config.yaml
n_layer: 17
n_experts: 48
experts_per_token: 2
d_expert: 112
d_shared_expert: 0
balance_loss: 0.000342
lr_router: 0.0016
vocab_size: 14682
tie_embeddings: false
optimizer: "adamw"
beta1: 0.9
seq_len: 1024
train_tokens: 512500000
steps: 7821
dataset: "wikipedia_en"
Below are experts of layer 8 (counted from 0) of a mixture-of-experts language model. Rows are named router (the router's row for the expert) and show model dimensions 192-255. Each number is 128 + 32 x the weight over its row's rms, rounded and kept within 0 to 255. Numbers have three digits each.
After each expert's rows: "comes after" lists some tokens at least twice as common just before its tokens as in all text. This comes from a sample of Wikipedia text that the model never trained on. Tokens count by the router's weight.

# expert 21
router:091133235168075134130106167148172114103108077104114169106180121175114155112103104092098162076133092143153098130107096102135176179117074142100086110151089119054124121128168153156136097144114120
comes after: " |", ".", "==", "|", " km", " is"

# expert 36
router:099101170157100131106116167130174073076109128140089106170143109158127157068104132000106182084155113110134102138189073126100153172135066114140100122145112112062111133163196194173164115134118134
comes after: " the", " a", " The", "'s", " his", " this"

# expert 46
router:147118148147159131091096122180183121098090085111114120169157119152125162078099130008127168089142126166098096101147089103079164169087079119131079093160105054109084135166138131133180087197047126
comes after: " of", " in", ".", " to", " on", " for"

# expert 26
router:158131168137116093121112146126141101119116106083138164139157109139103180118092120058111155111155080099172117082162115097137175132070098134133115115134112116117097092126119172172173099186121139
comes after: ".", ",", " that", " on", " where", " when"

# expert 16
router:127146191143154128136093162126154081120126071133127155139173098122106125103103177123106160089158105105166190127162084119079191126097081146170068116174118121114119087115164168141171101136123135
comes after: "201", "200", ",", "202", "199", "198"

# expert 12
router:129147161181160134124107130149123150083121103103103121137179126138117142099098172051094184106138067138165157165160098108124205171105099115095077114150096085083107119133148134157131116146123158
comes after: " ", " (", "–", " $", "°", "′"

# expert 19
router:119137141155115141117103136137156131114093108114090143109123103101143153119114113078108163090107098128125117173149052075125174167135111158131111083127103091100123106182126146152141115148115157
comes after: " |", "1", "0", " /", "2", " July"

# expert 42
router:167126153132109149161086132150146145085084100115125131164160125158121147073076159099120180080163103161142176123159096110112155159145046168123138091187110115100121098122148175141147107138110116
comes after: " to", " was", " he", " and", " were", " also"

# expert 31
router:127119158138151118117100127143141113110090113144090122131180120157125157114079161049144136123115066209151178105136081136145117124123063162111078120143112118126085124167128140134166085131147136
comes after: " ", ".", "–", " Green", " .", " for"

# expert 32
router:152138155189121114092124152140170068116106120068131118163160142110138130083103157046126154118141113115134165133166060146123170152115058135178074132169089109091092103128168163172181096173089165
comes after: " the", " The", " New", " United", "202", "201"

# expert 17
router:171169161164141120107139115158157114116079093140129128166149153159137132119101124026110119112141098164140109160164118087119180175112056132147096127125098064119098101135187153158163116181128145
comes after: " |", ";", "|", ":", " in", " In"

# expert 2
router:148130167175151102123083150151178084092098111134130089146136101150093176096099149136107152124121121125164139126151105131137168156106084155113087116177111087142105108132160153160143113140101129
comes after: " ", ".\n", " However", "s", "2", "5"

# expert 27
router:133138205178158115099110124134191093100144103104123130138183115114120160070066127082126156124140084130166111116163067121095178146097044126133102104173097100081111134134184179126175119146062124
comes after: " the", " The", "The", "==", "the", " Synonyms"

# expert 6
router:171125173155154129115125114152179112148090102130119121173175147127119162091075145135063129081176098142113152103171133135148166163093064135124133120173123094114106111113151116165176087136078130
comes after: "0", "1", "2", "3", ")", "%"

# expert 33
router:115135128160157117106102117122147081114093098139111207158179143123104187090078140041094165102182112129126092101200135106133126161112116117129056073188108061108111115149148160160141092160118128
comes after: ".\n\n", " |\n\n", "\n\n", "0", ")", " JPL"

# expert 39
router:111138181190120133125095155140141144114086071152114120155188124137154162071077164064114182120125073121166107139195116070125165166158074149153069094165098070093102113114156131152142084173121113
comes after: ",", " (", " in", "2", "4", ")."

# expert 47
router:110139181174100122112094113143149141141090080127150150154175112118136145101099115051109185079113140118141139129187096115107132173127048142115068121132090094109075124141167141160146128176096106
comes after: " ", " (", "201", "–", "202", "200"

# expert 45
router:122126125136151116093088142175183090119082071169119121149124092119120166083057117090104199087118080139166108114179129119147133159130061123128079107126139093102103128134135100179157104132108117
comes after: " |\n", "|", ".", " number", " tick", ".\n\n"

# expert 37
router:100179192151106108155118156137134137125095108139140162147147098124122162092093089034104135097121109119152148105153117080118138151105101107157134118133112101128134124141156121205184115173074159
comes after: " |", ";", "-", ":", " (", " \""

# expert 40
router:157162156168155145112082162167119151141103084136116139153161106133105126107094133108093116097122097183109146138186097114124147181131108142163094086156096036076090114161145110140161105137140169
comes after: " the", " \"", " a", " and", " (", " The"

# expert 41
router:116126160175146117126116135141131124116072110095130142144161115098122126098140135044106155122173104186136164121159107130135160135106108121136094115125105084094117110154103159158225080151124170
comes after: " ", " of", " in", "–", ".S", " World"

# expert 11
router:107130161145116114115095168130153106122098080136114149136157089151081150098090169053082183079161082158144118137164088143112139156105090126129098101129143114081127113137154189168193101108123100
comes after: " of", " in", " to", " and", " for", " on"

# expert 10
router:115143135105126109104148131173145118127075115119119106152210114129100125077114111060112150082117098131115106136154111094094120103118090117127149109153087092125110081145145214181178088157125129
comes after: "-", "\n\n", " •", "|", ":", "Personal"

# expert 38
router:120172158178162121084122174149138069112095114126107149124150095124155178134087112063088123114156119157172130102197094094121119162117100124156093098141116096104099093163176170162158101176120092
comes after: " |\n", "\n", "|", ")\n", " Total", "%"

# expert 43
router:098140183196142104120137160161152086104130090092099137148136113137147165097066117141061142083156091142153110123150077127091110148119107119165124114161106099061120124146143182165180104154076147
comes after: "\n", ")\n", " |\n", ".\n", "\"", ")"